From a checkpoint of a small mixture-of-experts model trained on Wikipedia: 16 empty slots to pick, a variant of Muon for the experts.
Below are experts of layer 5 (counted from 0) of a mixture-of-experts language model. Rows are named router (the router's row for the expert), down (a neuron's output weights, with its number) and show model dimensions 160-319. Each number is 128 + 32 x the weight over its row's rms, rounded and kept within 0 to 255. Numbers have three digits each.
After each expert's rows: a language model's description of what the expert responds to; "comes before" lists some tokens at least twice as common just after its tokens as in all text. This comes from a sample of Wikipedia text that the model never trained on. Tokens count by the router's weight.

# expert 29
router:184110094102199046083107146102127110126110096163106079119144130140107086174132114087129122140151145087104104088179079191116139146113124133112111079149140124131177091097151173146128176139114119162124139182090080075128134146109134193109117108124115097093067098142130160166135154115160116150163178156114117087164111226169114112152148117165093154156137096139062147074135134119129160153090131082190167094124173127153193112084117158158139158154131113091161067099124117121164112138136154
down0:168104091139186139129155098147133173117122147057103186140184029141155139136076110153168140141150143160096097169139134137116144117139068171113072087161145187125114153107169186155111109048126144176122092115159153114137152121157110094154153156157161128142158129137117138057135103194151093112121147099109199130083110120132149096119134079112153155097143084141160128176175185122115138121159126090147135124135145095132089174134133133161086130120130159133075118134120125108154128151166123
Blank lines, equals signs of section headings, and the first word after a break, such as ==Plot==, Government, opening quotes.
comes before: "=", "The", "In", "\n\n", "M", "On"

# expert 22
router:136141090176183112139189165134168107152142101149079146090150107142101114088074116121175124090101142110143157132121161147133166157186152114094087125139146111125168125097130131138100147156151118101076162144050151119051174177155165100115098108140105150123090176117129171127164174082164102114128099171159120091057178133145127161106127137168059105127148101202151120108131165086160172172090134147196104139152153090063114142160108136118141150106042109125164163156118124155161126163089158
down0:137211191066160100085105138161110121144168084184107096091098190153167121136115121105126137146133163147102121125181099075093040140175144126120142138130142111164142173101166139076162151132142075150167127142169139084121117114142132133177148126111105128173127109149173143114098079135090162111081138178144116113106082123098147138140130177102080155131047142180236107135127146100096157107144139190148094119092126147094142167129142113180158123137155087087185141127111080174108165144084119
Single capitals and letter groups in codes, abbreviations and coordinates, like N, W, U in UFC, DS, GRC.
comes before: ".", "N", "E", " States", "L", "W"

# expert 6
router:154132135083122125142123104125145124115129194205140130156141130138113082046132133168126133110093185136101142118167103227151158115119102132121147141126153153133121093067112137075172108104163111168106161114153118131063132127067208203148145134051135163118120077077155143136176180130135149100074093094148117187193129071058108154124138143123132116127103160120154131162101150161176138125139152160115124164143129137121112075118136171130138126130139165136131095140138121077096055096172083
down0:197121115152191049129088173107069141150115121115094087151157182110176150115153117150100162128158159147129113163109110153178166140121144124138137117094104146198135107129122114159147169177049170145101144168175101176165086076094130123184117118110140104172014077133122129134079155131143127152156142078108131090052149160122143106152078104171191105121143104078149141158017127155150121181128125107107115136133146185130074140154157112148096149131117149140140122032136122104098128122176169
Digits after a decimal point or inside numbers, plus percent signs and closing parentheses, in census tables, statistics and coordinates, such as 4.7%.
comes before: " |", "%", ")", "\n", ";", " ("

# expert 3
router:135139202118063140174106159128175078163109147113086169145113165086125126148071192106141134162116076133111139125149145152152123072097181126128119156145081110112113150156128151120111125063097135167112140163145131195119154067085091109123091119169208109130094104142112192124118183141180127140161109125132177093167132156095085121170133129109149074119082141088151153115105088121168166126130128084109094077161113123100121122138117131154059117128210081098134182074159172152107108141136109
down0:140149105078124163083114126105108067161126170159131109140110124168163104143154086142177135116165184171097089077073138122172198104120156089102118117104194157139145212104132144110183137192093159146102161147196103097075165140055125126138057095093138121095152158122162128144159101178129166099096133115132167074110077125167093151104112138187099123126086090122188155094170166119101157113115130125114112143137127136137174150080144135163095135082159112136146127161150130100165138130195139
Inner or final word pieces and common nouns completing compounds or titles, such as screen-play, goal-keeper, fellow-ship, call sign, head, design.
comes before: "s", "ing", "ed", "er", "ers", " of"

# expert 4
router:107137111102118171159084126128141120126149124167147132097111164089084120109045139156102119173186133155103105132087136063140106078142053115112150115073124151157127154104097098114165197091110107156154153101111141129191187110125077093131155118109137081139158087103139067129078072108122123107166133093144129115146152130106142108065090128154135132100129113143108095154147149130108149122114164171181177145139160130221163121170082149151114108112181113189084126105157095163100163130108162
down1:103131124089133153132136122109126134091172130131118138131109077107079117162123147128149148103149127125099097114158115141165099081187099133162098125135098129121094150130176149172110072105172086092078118092067172066103161169160149151142188122096082141133071104182062133119155067192104175196065150138150117075152162156131110113137109172133142086188145100150115137099135150138168126121061175192160108137117138110120162089100086125118155167144120164095109102153086122157168150129170165
Dashes, plus and minus signs in sports and election tables, like "+12", "medal – third", plus mid-word pieces of foreign surnames.
comes before: " |", "h", "|", "t", " JPL", "ham"

# expert 27
router:132102129119097141131159115130103147112124124133122119144093129123172181161104133163109162129144162182145113117154144089080133162082123111101151115071118139184107178190146142124119125150129097138163132143143109113124126141144111133199172093123195108105138167156079113140201126077101136184164144128176138120210097116101128100117141110077156128147154131097116170173105119152066109158107133111105132126097177174176082107167164115164152123116134102144085170098076188095137143129126157
down0:104175120109078127173163157143174156141120124114057103168129124069142195155077132104084133107117147098103094181164140096160237119186131099120073143156127092082127162054125131141154148113190102089179100163156145195130127150123117160178128131128122219157087110120147138096118121106122112109145111105116130171139145093135144114127164147114085148108097161154166148163166109088127161182098130126122133106103133155214129096119114173175134118114104159097115128097121129169119108122189169
Prepositions and particles following verbs in running prose, mainly to, of, for, by, into, through, against, as in led Manitoba to.
comes before: " the", " a", " his", " be", " her", " their"

# expert 7
router:127109120097106120165083102133167149134120097072222158118195111107094129076121099175100110147124159112133159130164158092075065109185113096128158124116119159118158097138097120122152183136059090134118147147082138083124108132073172202087101075093139156137126087132152123125096155136101171117114130104098123189122111056117116072132101049137177089105140085108139155142109132099136124102111122164119162183118118165107154157126077212098100061189128072137159126099142130112094112106159153
down0:160143078109127201144155161096128213156140156131144095178151109164159133124092062090095130110129106133157137111115109095121094096188090083048164160082167113139129116125090062137177100025112183145125154115098162077133121109168139138184173126148104101120177112181148104144138098114161139111163125090132092162119074114103136147123120160069090091098141173093119119080091156126135077119166079174111138110088128108097135111163118147137137121123114128167147095119139053095109092113141103
En dashes inside scores and tiebreaks like "6–7(4–7)", years such as 2013, and sports or biography words like season, Born.
comes before: ")", " |", "–", ":", ",", "0"

# expert 15
router:178129150121113179185083109148138111090140117075118125161100137205120179149184136130149091087162120135145111146179124127106160123152130146121060150177106133137129128131117128129130142160109192134089070071105157128123145114107132117156182148171098162154106141169137107161103124153161165148138112112196099146179132090157126098136139068147159147195121174173156122121168137124097157112146132211099157090092116129131095146101092107111160154192064146117092171151118100182126057089179193
down0:145123075160160158106129083151094178145122172141110193140100162153081141098117140201136169105152177199114150141134151179121134090120093179125107108117135193176136132148146123079101130176129180173150092163195127132110130104183130114183100117141164120132170101115136141145105175136153085204147094094112057130110064160156034144136128076178126125142125152187145203121159111124147139090106148133147155090150145165093124151161120071097163154107080140164157151170103131116154200158127142
Common nouns like state, government, player, song, the word age in birth dates, and mid-word syllables like ti in coalition.
comes before: "on", "s", "ti", "n", "al", " and"

# expert 30
router:106121095133151056125101083090159172119154145145166092054165107133112129098115141126161118150099065096096183097121065104164140182082105144077160172135182059094082127090133143077137094155157158103115050123154114138121126149175154161160120066119084133103125178120076104121146133134097148064171112158149111070041104181174072174062156151111140128171126169120142152082120168178162108169108079100132110147116130091151167152103126134106130088150124169131074137118113164101139117099111093
down1:126110127147169064173145185104088095109168163109186120139067101142160165144156161109128157116106122110093090027141111144113195115093141144104138128134062073144126085096102123066128117150144102107163054125089140151201099081142182087140164121128129101154112094112119137099111134130158118131176104112167134121148158145196128080160136129118094132133126095088174189117090135132134092186140106091204123128086149108150114106125165117111130119152088143176161080107107156100150125187127160
Vertical bars and semicolons separating cells in wiki tables of sports records, results and statistics, such as Record | Opponent.
comes before: "\n", "  ", " 0", " 1", " 2", " 3"

# expert 9
router:080155164102125081133174178090091115118146104103145179086145150125090141151145127122106068160151115130130143085130130090146134117098142204078139136082155109117066097055207082154109132113146122119180105146114083118097149205120128124097140141130032076161096149127089091128126167116201147108134092127177128130081161188195127135131131137163183150199146123178161129133174121146166112145074143107174105086159089150079148105098078152118147181123172152154109111153113125152089179138189121
down1:143190155140111113140150143140089127117130124142126118088208148079151109091132068145077152107139122101116118133128138165146112138108120149107051139123188080045125112133182189110106113130116095137122212070140118091078143176100193149109139114095102076109111097119096112136105168150133124150074130075127106129142174137144189088164114132146148150092116145166101139154069138157141097150090159143088115115143075173081173172050105156113079103144110165151151071094176134057133154079146138
Full stops ending sentences and sentence-opening pronouns such as He, It, This, plus decimal points inside table numbers like 2.7.
comes before: "\n\n", " The", " He", " In", " It", " She"

# expert 14
router:151146154147083140125067123175162098081108167137091122136082141090150163121182161124106166138255146121087106117130113179167108109140114125171153144108146115149160133148176154135114080098165094141162126063148189129164140104073131095122130114139139129135165121106150088131131094143117073178124128133142118176117109080105159164078108125153065149138154156124187131112127137089111131176137099106128067160128111151131171117113175126153129158170169151151136127129128078162138067114141065
down0:108063139138136096130100153110132064057158141152126169171092085117194121136081161163141153128137090155138140099087081094085104106153111164065160129123184082105103142124097086126127119121136169093136138132228155178108143119148106160154087101139172122167075095123097062137146108104120145083103084137130133148179143079101189145173081116134132127082190148084112123130131193141091166133175146124216131137088123181172138166091137103150190156102105080145139123148078117119087099115072111
Middle and final syllables of foreign surnames, place names and species names, such as -a, -o, -ko, -an, Art(uro).
comes before: ",", " |", " (", "a", "i", "'"

# expert 21
router:127111093113178112134129104214104117088137099160162122129132100125125132104107078130144169116074141109161156156058132149081097108162146098128115123183147096067160083120109114150123169151157140130101159118132118113083139201132130179136123132140131136151121139120110104142153132107132149111129127134134166100086161165102134140109075151167034115101129134103136129148049159160183135088093153145104108131144145139124133187137107103176130121119044114131097098122116115137152080154088117
down0:154087134146191191126129125152038131086141145164154127076131177135185125076134125107145167121173212187131146121113138114094094120153161085096167111137138169129153105126093065106202073137132118140058106104076160194171135104159111101107125137045133107100131092109129113146136160167109141119094130135131139045110144141142125146164124161142141184101117118093169142094139115171121179117124088094137089160152173129118135048063185098092079139166071106092059096164092150110112157109135161
Line breaks and leading hyphens starting infobox or taxonomy list items and table rows, plus single capital letters after them.
comes before: "-", "|", " •", " Born", " Country", " Coordinates"

# expert 0
router:127173144132179139142106085190170100121162096090172104126139098099156113141076140109087149110114159137126099099112108118162198132158161115104168149155128120119109093039166108106127064111129124098166136103107139112138180093180184111111138169149074143108130075114152149132164140127161108123117167120118160133098070165140131201073171129100097068076092096091060100095107111113136087119088111075106109158131098094083128113162167128115040126133080143120139134161157095158114151100151089
down0:107095130129154126162100176092072129118161137129089120093127190144120134130109135157151175138146147073198142182100156099114058137186144121088120168142171103109067150116079125082094051121071106168120102090073166152143131116122133090148144145119140037110095143141116154097106117153164176097140120089117119126074116157138136138146149098115134169111084074138102115168109130147104134117132113160158150108128087104155125116131138113111096078098126099116103131101120140124172126094095131
Capitalized nation, state and institution words inside proper names, such as York, British, American, Canada, World, plus fa- word starts.
comes before: ",", " |", " (", "\n", " and", " City"

# expert 13
router:122134074110079156132115141145120161139115145106136188143109081101158082058126139072142107164156170113144096157170130143101131181084122161149163102119090115148125106151076090122111154103129103147150144138120118139066094101106049112188120134103123105143195116077129119077143096118131107100120182097099090169146099112141084128160088102077172160148165133150065158188165105129127128133148152146121143158064146183133112151136166116130117191152165128166099141150120135105083121118100080
down1:154217123088182097161170135117105145128119095160193116070122107145148128159142110127087118135094155094200054117107135106116153116166177152130128074137149119151105077129119139122122182133144101087150140115183046116140112154139130121127176080131142088131114092120167120099141178108111147127131094112069083196112093082140126123165135109092148132135178186159078109147119134093156099130203092142103168156128132069070072163137171080177156079134138137139144167136083055106104115152156158
Plural suffixes "s", "es", "ers", "ies" closing nouns like Postcode(s), segments, collectives, plus they and them.
comes before: ".", ",", " of", " and", " in", " are"

# expert 28
router:166139120090067150070135173122104134154109125127110125125121143115126144169111175192083150125121134155111167114095133049126141111154109128141106166110141114107064151161186126131119046106114111106203183194143098118107095164154117203124125090155169070108111136174079154126116105075107133149136134158154175140122105136091136104127171122105147157111105087166113120138111168169124106144071132113109125114145129119088157067162112113156140115157138165115130150138149092099107127112169167
down0:186141122170166103160179129111134144123184163167134086084131139107124114148109090094078148105084148168137172137191145064130110141045170094142167149118114146148111150162122132119112183123118104093108117132065154103144172139144143096123145153103163103118103190131132103141156128102173121151158141122121135111159092222113110215090108112120151173159135125148051143097075077117094088140144119112157129125143097045237057111195130108148154145113104150113131157104133123087081059113107125
"in", "on", "from", "during", "within", and ordinals or directions like first, North, introducing places and dates, as in "Location within Israel".
comes before: " the", " a", " his", " 18", " Carolina", " place"

# expert 26
router:071100151128081128124124155090112182144142108109154115148136134102191121118123127113119177144122151110128117106092127156097113190121096087208181131093105127132105100176098115145076101136188110163155139115132101138111229069099143129154123115143210059107124125119111109095140141133090059128198128120087133132167109107154122129153133098105116084152189081088099110134185068175073123097142149152082135131109071173154086115113137107120128179125164149158123154092118140116125155115161105
down0:119101103201130123084157083141133133145113099150188093129143144153153158146093121123128068131137088167144147092074184186079103205090118191115088127115165147200101154134136178145157139119151099134143130108076102101127182084129094108183093111176126104127130127145102088133132121182146144113106183134129161179126084118065118085080072137142096107168136124126119085094128178101190108121103132117115114105131105115124169150164156142182099145143103089132111098169108131129068177133101137
Past participles and main verbs after was, is or were, such as directed, announced, made, used, located, plus -ed suffixes.
comes before: " by", " to", " a", " in", " the", " on"